Weights of a small mixture-of-experts language model, trained from scratch on English Wikipedia: a softmax router, 494M tokens.
Below are experts of layer 7 (counted from 0) of a mixture-of-experts language model. Rows are named router (the router's row for the expert), gate (a neuron's input weights, with its number), up (a neuron's input weights, with its number), down (a neuron's output weights, with its number) and show model dimensions 256-511. Each number is 500 + 50 x the weight over its row's rms, rounded and kept within 0 to 999. Numbers have three digits each.
Before each expert's rows: "comes after" lists some tokens at least twice as common just before its tokens as in all text; "raises" lists some tokens whose logits its average output raises strongly, later layers aside. This comes from a sample of Wikipedia text that the model never trained on. Tokens count by the router's weight.

# expert 5
comes after: "\n", "\n\n", " |", "% |", ")", "°W"
raises: " latter", "1", " Australian", " American"
router:438434533372421450566486487553431584437495531436458457499584489454515453455437484481598445497454480504543494501553489508491578464594473557521424495487554608499498492517470534506471562427462494482419476558407519521496460623464506464526546513590523507527546476516546469439447490570489529462496485459396551566559531510440495435593539517509492483509517488511474526454562487491529555511467571525406520490512554537563541440514408432456482499447482546572397513533461471461469564536569464557533547558570564491483548501463529554512439423507523590487493599624545506512404568377456483537594603477507512491500532452422436623430423542437431509549504523564459423472520560375499498496488511417574514488431482518508528539484561543543440538572448542505460535541486508520583476525568570
gate0:441501557419508459550529445402509483506470485570565522480517424498476499439556552483455597498428513547593493459491525449433515555517553548431544570631513399523464432514552502463548451465476564456500529370394571491627518454512510526441519547459489582497526555533495489493575494456549389469550482455502517469554548554460434524527504500480538517416523575523475476471535470547543452517469498575491591454573483447549436509533461453594474494449539482503412498463437428569446575406437446505403516494474461409506464460546481451503392549415510506534513452459528475517513589449444509495486500471509566569421564578510428509468478510500489473462529503516444456566487546473458515548511534461495631500514462456475499542489551515507475579535527525499486506575556482485552515507522525
up0:628448568484416482473474593581439554530481440566474454506509480447607465452446467528550502460445495563520463476577488446499517539497415465532504482589484421493441553606560475535471531486590480568487544520452446553540572491499586438536483532532494612430439458484419480555527411435461534521504472456478459454581576520568629536551545478459581498500480343459505397472561398568549553490505496435464478531509498466481458560541521547494484528415504507586526539510534477510525479508498548484572456612626498500547525461456540506523500458559456617480469551502458516407533514495495520523585511564539552452466423499476508533575547489515532489530550497475458514459424538503578570516510539466467578572542493458608461518513553544436511457423503568521372547523451496497525555507450479
down0:579546477510424500473439568457496457481457518432454488378462506530439552545464470517483525452504529507445471539518499518439484420464425536451468547482513517473500448452551542481558530514540566529495569482561545548509462511490457525539438519473560548510540580428554524592496464455500454543477500538550553492521450517540482508449476520445521542563455557496544457535570463494506497515431519507461393530562407478434419578494497485573547539460509403497501416490495590547523467389499500519433432490465470454504456600514505551506531444505462471608457512527457628474397510532516487452513465438528465527602508454476450390499537488542557494420430559463481539417600499443613564425532564475605565605595425529446524425551462467419444499532481430586508480465587538603443437496509395

# expert 1
comes after: "1", "2", " ", "3", "6", "4"
raises: "1", "4", "8", "9", "6", "5"
router:479514412508368441530561533464467534585455394436565501529442393586503617541501552532470554508522417521554502542563494542413508484550553475527500461472546449437439509461471471480566475491487477512502525513509517555579510493514413527483540420449529530577554610399516429493557524562484428435538411572487501546438571444468521542518431526490507463578495452486549551516503407446564478482503506523485569504502565516469506518561524438466535585540486487577448515559535471499446552490512522519543524500572497414567516520502537538533466399391414552525584492470506537463401462507442527411538463477548426466622572571513530563479497487453562557546517439637535543430523486383503439510462579412486550445422567542426516500510455437506484449383510484445447507483511471446515511429586497
gate0:527469573451583462567547462503454419483447411546536471555537521487495412564494499583476472532451597442446507439439492484381496589444497476514422481551475473484524592419583591521485524505524604525462471516547535496550576587568403591438460553484467576475521502565566619505502475396636493412470452557585578432495533551493497450487529511466527408462471450537543459517532519493452607476438554439498609467498480506504482580507436476504543546503481468451513528476483501489605474509505477599495506497496512437527501527516488509485468459408527516500559479524456521470379581548562521448474318527468510462514482559500452542501558474479473522472489559502451462526377424445467491532442500476503495529527441495460457442583486536463453478420528432491510438481458518530504511481498465
up0:481497560481502559542525504464481521408580476502544536562600519551507598565482558512484477495566486510446508493535434504512565628388438480474466522489550462507495434415595471496528534452573531459459547516432508420396457589489418547569532505549500529521467531471464446484506359475504570497487428474474435396504502517480477592458462542451495352453533460419457480517517523515489499574519500498497472515540469517504519486468480461470503529546563487509407512549527634524419548574548507472565497484536583486512562522559524566453441455533435459586484522479540544437541549604497558474543490466569507455530467503509559558503537496615533549491475579561511572537391485415638553543489513492485519513447545440422547488478468507538552492605419506565573535483572559538470512384499452
down0:519478559462331448510418513563426487589555472539503503527546551490517391410500562439514392500499524503447549525534420591569553398445480524527519478541452397531555519548497502452452468415441473518484457426525472538521529567583438506425446415504387568448528461469415445527408461531495502524412481483592475550459506337510536542501456531489492490381482556559519557499509527503503425439487463433574421483517496469525542486408465510524499569474480449625574392505576497479504498506506475444476503513470532514513449588426576484466424400444466530551517545519469549460521460532524570457461480530453482515517553572433525509466624475563503492541495504519417472484487484431495439427483532515439519581454584472487486516460580401419469576630507553388596527382446476510490597465435446

# expert 7
comes after: " | ", ".", "0", "°N ", "; ", " |  | "
raises: ".", "1", " point"
router:560573545365538559505499567465458506435480462534477558500466484500546445515547574445593518543379448483558419563439501492542532466493611489453532429579533468425542611492454510486531529473557482468485545614512570493574447497547534532485550451493494440453465512527501547543557517553426477491494573499460521514564540480491524478523415595457578506549538463480421481550407437461460547438427626534411519597566562585486477397537447447466487539525570523472423490447489494457510523499574489513508607503577588372456506456452539475448454424451478574561484468506505374618550477559548389544584445450594431565539564517556513474582484504392492521492593515494473466485510408528471385498518501422560438453443546570519462549618511517564546433444548541520442453496514517512470526461537460
gate0:566391419591423524445512448475520509505492490542543521466432538473577447545460440425589474485501479559475537551484480555418543537637472577504477434487530510489524472478536490508597532542410523477520357464517564470524510460518448439502474447494560513520502444484559545440511457456547462515559551499478539480460542653536395453528543471511463507475569545509548600528586438461519527505500395486549414493516484494440563481424508534564475461552527510454551487437447447482516506588427460502478564504461460411553452499617486542547428558430406460501479503467636549481602503559500479510433502441481508475467523516493519521475429466450517535501471581484411662600486479483580495456424485456521492502519535529500406485401494472444507489423444522474537455466565527617446497504600468
up0:538509581434482426513558396513525557566389437488446395480551472560522524449620421447526534431475426469533599526560472554549471518501454558483492504472623556509547498467486492584357502496503441490485557495424521504437543453611529488512378538521494547483537505411575562408460555527490524545595499521562511538518426474560464518485515446525479527475497512450446573619487463551364525601480510530434432526512530516522494530516543471494471403467457469510433492544517464420520465478489497503533466457485472518457488429494445490510569521489493519433473495584511467491420522442492459549486495535413439447514528464464456523519472425521461492501542509549412470453463380563432537594429433545588507554451589479520502461452502573479609572485461550529542525444527587603512528592499572
down0:570557589485510520536460525486533403521491526596586513557446416515454435508557515592513609504496562501623493465363489523440592563538552379544513500452490426530477517454517524496441459467541422493436537476507460581563484506525437568540492482464509523493501450511527467495477507509517504485439586457529495591466459546537521509567552560498535437492401468519405483499510380522513525511431561485460593458517476520469475573586462586467504481457455554524514340485500487453519548475526620450427477487506546574477489515588536531454544513472515474467393566346482530515557481446500601474505501538443546498456530449467519322488492502512508456499492524537583510526518445455405573487465437488534641547548525519516497477417565548471441501470471515519467584568431570529538458509531380

# expert 17
comes after: " | ", "0", "6", "2", "3", "1"
raises: "1", "7", "3", "0", "6", "9"
router:488577517416495495446529502527482498558517436471621640520430440481597467473545539473539505464456513539496433570484467494504567429407576462517445466549561504553508556435394467462467547481560520441558487561462557576524411453542562559434531471493519489478544531515521392454535530565476496526594605523442484554516499454546463439533414507531524521534551450446516478517426495553501556454509567544453535580517529523523494549476478492413513521486514429556406599469527491474489531501530573493531480600531589396425491459471582500483547571465510462517363509598555463584465474545460463582593510572411490473505507540553471452552507443421434548535502516455501374490561406436464458492520519423555533466552526438472483584519529544461465428564493442498475516471594510425439455481558438
gate0:480446485514417461483511532446569481484580484503478513554583494478580477550462477487548544426491603508566475476450469521508488484537453497534467494473378458546382457511504524596460516510566456523476509515429609413496462450601520502537514455484452548550491534512511504440504499468544532444536578499506480564435532353511468537651509408406579514455449508557524617511563560474436571517501614556503540500505503422521505556512500488527400554457544463486529514443452503454510487515542467516550490463445555483524488389503490523474546517550444525401502535394434438487510495431473506525453519426586499497463540419509479485482506461546488532573545564495478511627517447486461561495463426437501492499399528495428512479508476503451630462566523586598558485506481519518434492479575552
up0:556513496516526501483413500503441469466468605512495443554601484517489430519469512439476622473577532580428490518554580586492462472495427432448463455399491470460384455495488534509471488447452546492627513494508570474556541557577535502537533508521556450497456447440554469476523449524562462454533405508572519524491526460506417392522501524499532461532495494469501422521443521501508521470538491487447551442466537477536576422509537504507409445491422509555573485531574518491534465458451502407532467349511572464503562533502589582484530544488514584526486484507447409471493463563478470455463571535463489522480506454494542473541515455542541494509459410554476466661554506436487540442577521568428487450369604637470524510581470575497508527483485544549385559579645477494461547513439490
down0:489430459413570485449439585518373554466498556574498555574549530489555612441535495543491524530514468485452549495416594525526494553443440537547363515478553521585537503539457497432509527433447471475564523557534610390485533526471500487567532526559533490509527566455453529512506549496490411496521537516500528494518460523525474447569515569515477643473529528491505577456551404504520530507488515433454554476413467458555400420526535525574474506456443529487511420399517548592528454509513431578469438513482537401462490471439477489456560583494566459544517488523549381486477437506534432487427478502552523474476499492453608506563396453513549530454468499562486518487516557490495540491603494460540542465480528543620499496592552469572546486385463515410529450601424486467379561532586530

# expert 6
comes after: ", ", "| ", " in ", " (", " ", "- "
raises: "991", "985", "992", "995", "977", "996"
router:525504398548545449530547528454449445473473588453538511496436508524393597458508536472476508518492592551624453447544597481497529505543566540583477445590503534509459583455557536525492718434482586510475477512517397477479547462502506484546593425536453532515538568453430595481531448541481509476428476458429484528438560561465556551585461454551499539523518505418568532432435456522463454468534532465535450522519527556497527456535502447380602454491534564459496453471487467533485453523418493472483528519538496487447444476480455569474497497512493477491498519498489472488518415519538624458457530464513490506493580400544460496513444463445537428407524475525594576436499530478532524532500591413502482570526484505361569556510495444528445380501532493519416453433411501586503546386536495
gate0:514496565528464447556566540467517483500531442480437440521517418437505542406547535506485467550500484436466463515370542550495439468509430500578409513495502493512489460483544419466474527429478462577515485523515555506578414466477545511533480464446395582450400494477602500506539513470463558500501456521515431449510553514456458596420474503512579488470483548555484470461455554537514526489538490516433433590463474445492487596502448539501532565398393580409535540524430666449527450514418445515562457572496514571505534436377528562530584502517541526603598474472619523499468410454439514494567485469465493468470504520506346532463489454445496413543415544511527495543583498518490588466472513545525534521470516445481434530426479506491455469598516559518533452499554433495514499601500453
up0:525491540597452541470491500552605510418543541516485510530551574397527464438499516439566553415414511419458530504582484418452482598484542529489537511481413575492497450503514528477525520499582432546496515493432461440486457571500475565539619540417485443492507399469422436568539463448587542649533455519525480448481630496464400581588573446518481464465465462509496578494517482455500479510503568553494501513502484576516519515544426482410565486531531603537476440533526613446530452471545513465453535570543447471488419512573436455511516591477453462521564467457459499613460516525473510536390478514532522522529432491507527491522466539551539479495558454363442510367440428452489525503470542579452541507423528558469553543463552437554569514578485507588544567543527456571478465510538541
down0:557492595513506408490444433576490469447544459477462542529559385517578505483519400498470512496504484446469425538499549546434450509434488451536484547458478490430470528479490511460559504542476424480543495506504523495544496488471515529437446447606573489544509459544419446518456561529410601520597454513645545506467511514493579519519460503477499450505537517561472530459479447598569525538528525558468513594484535412619480529487507461528457548554528535480482502492441460551501510530410508524412511474543545457591537486475579535508493506447452522487519588452501419499497489484559582533543472480551508511462526422502410463503606421506492463487535451486502494554506472511451555495462489543625528588443458494466487431527578537532533595592516548565559538537609526559469608434572484

# expert 29
comes after: "2", "1", "–", " tennis", " professional", "; "
raises: "\n\n", "\n", ".", " |", ":", ";"
router:499560527530513532485570444461508498483542472489561523473526465534572500461519502408602469461451466509555477526599445556585582518494507508478437483573568552582513486546467557494402517476478412453522556562468512460510483573491501509494494576481539444414567592547529535466546481573550450525531531489495508478513517404443567470453455470554609428583489462572469561530492508506525457493448524441421542567589486575407524436531473507417475472448531489448357538417552596366472525544491533537470524401520523383463548480477548594393549494550426528528510513529483426521492398503449463539549531506510503489507471553521423542515478455459480533538523526558469566463555502562566469484548466410497458405398504542469452549552440506511436534425555418622499446463498552462442442452416465
gate0:586494552471534535492442475471409456481451487502516543552482528507466620557579549434483632516490493456557470523558509550495526465531582531515439514516531452425587528511537430490463608436534520578470570470442499405448435501573541522429553408551489491479544540571562592502475498499399462606584349564528422528400391434532542398514519497558432504515475504389553529499537548444510527487510449510372480492507471523493470434500512492619433614501479452501433454475551524447546512420471437499656521487436456534562489496423449598574480563498435444482585530571456531535468579528457524491513532466469564513434460487480421469560491482502562485453534406494499526445551499569487481516544496447496502503532438548486513502508521442553462542530481475532430427533508533602533499453582493
up0:534469527454487529502569533466476496491462505509569506429502561552485495460486486450520427448501506604527513568498513537498485492495481531424478619521513516535512483554494504459356442531551485479543480444446687484523485525477462560497483481483531577461464540445457416448431554532520537477534487470492545463479497553499511556482440507446443484491557507472501414488502416450384502497624506579503500509489469571555530587446417399505581501530385522503505509503481541536501597499492432508511515506437546527573549420586502431442486511592539488505538528567547479489504536455448541506463484530438428427489495470531635504526421556515602463505590491517473505526444576510470478563406494409459442559571513417508466565484464527409484440588511558525539511493500447416450468566416481
down0:538487522481438562497520471523464454465433491515569479530553520571494590452562490579450499444508461491450577477540451514471518545546454385473605564618523448466409440542509537471461408498518461499597449524450585469442539523523502420554583575507428433545503481521473555427559477538588481475636491553485506548443577569486565526583537485491540470473417564519451549443536493414444496567559457523582513506467423420473469492448429421441484508477476557456593485406491466409429586469462527541499423531563547507507442511563498537550546537503555502514517581482485466585438490516474476489501552490503417556414484584473455540620508465433534477614468516568522596496485402609505555485435465506512448503539529527530437504498492465522506463451380529466496514450515450476555528475403485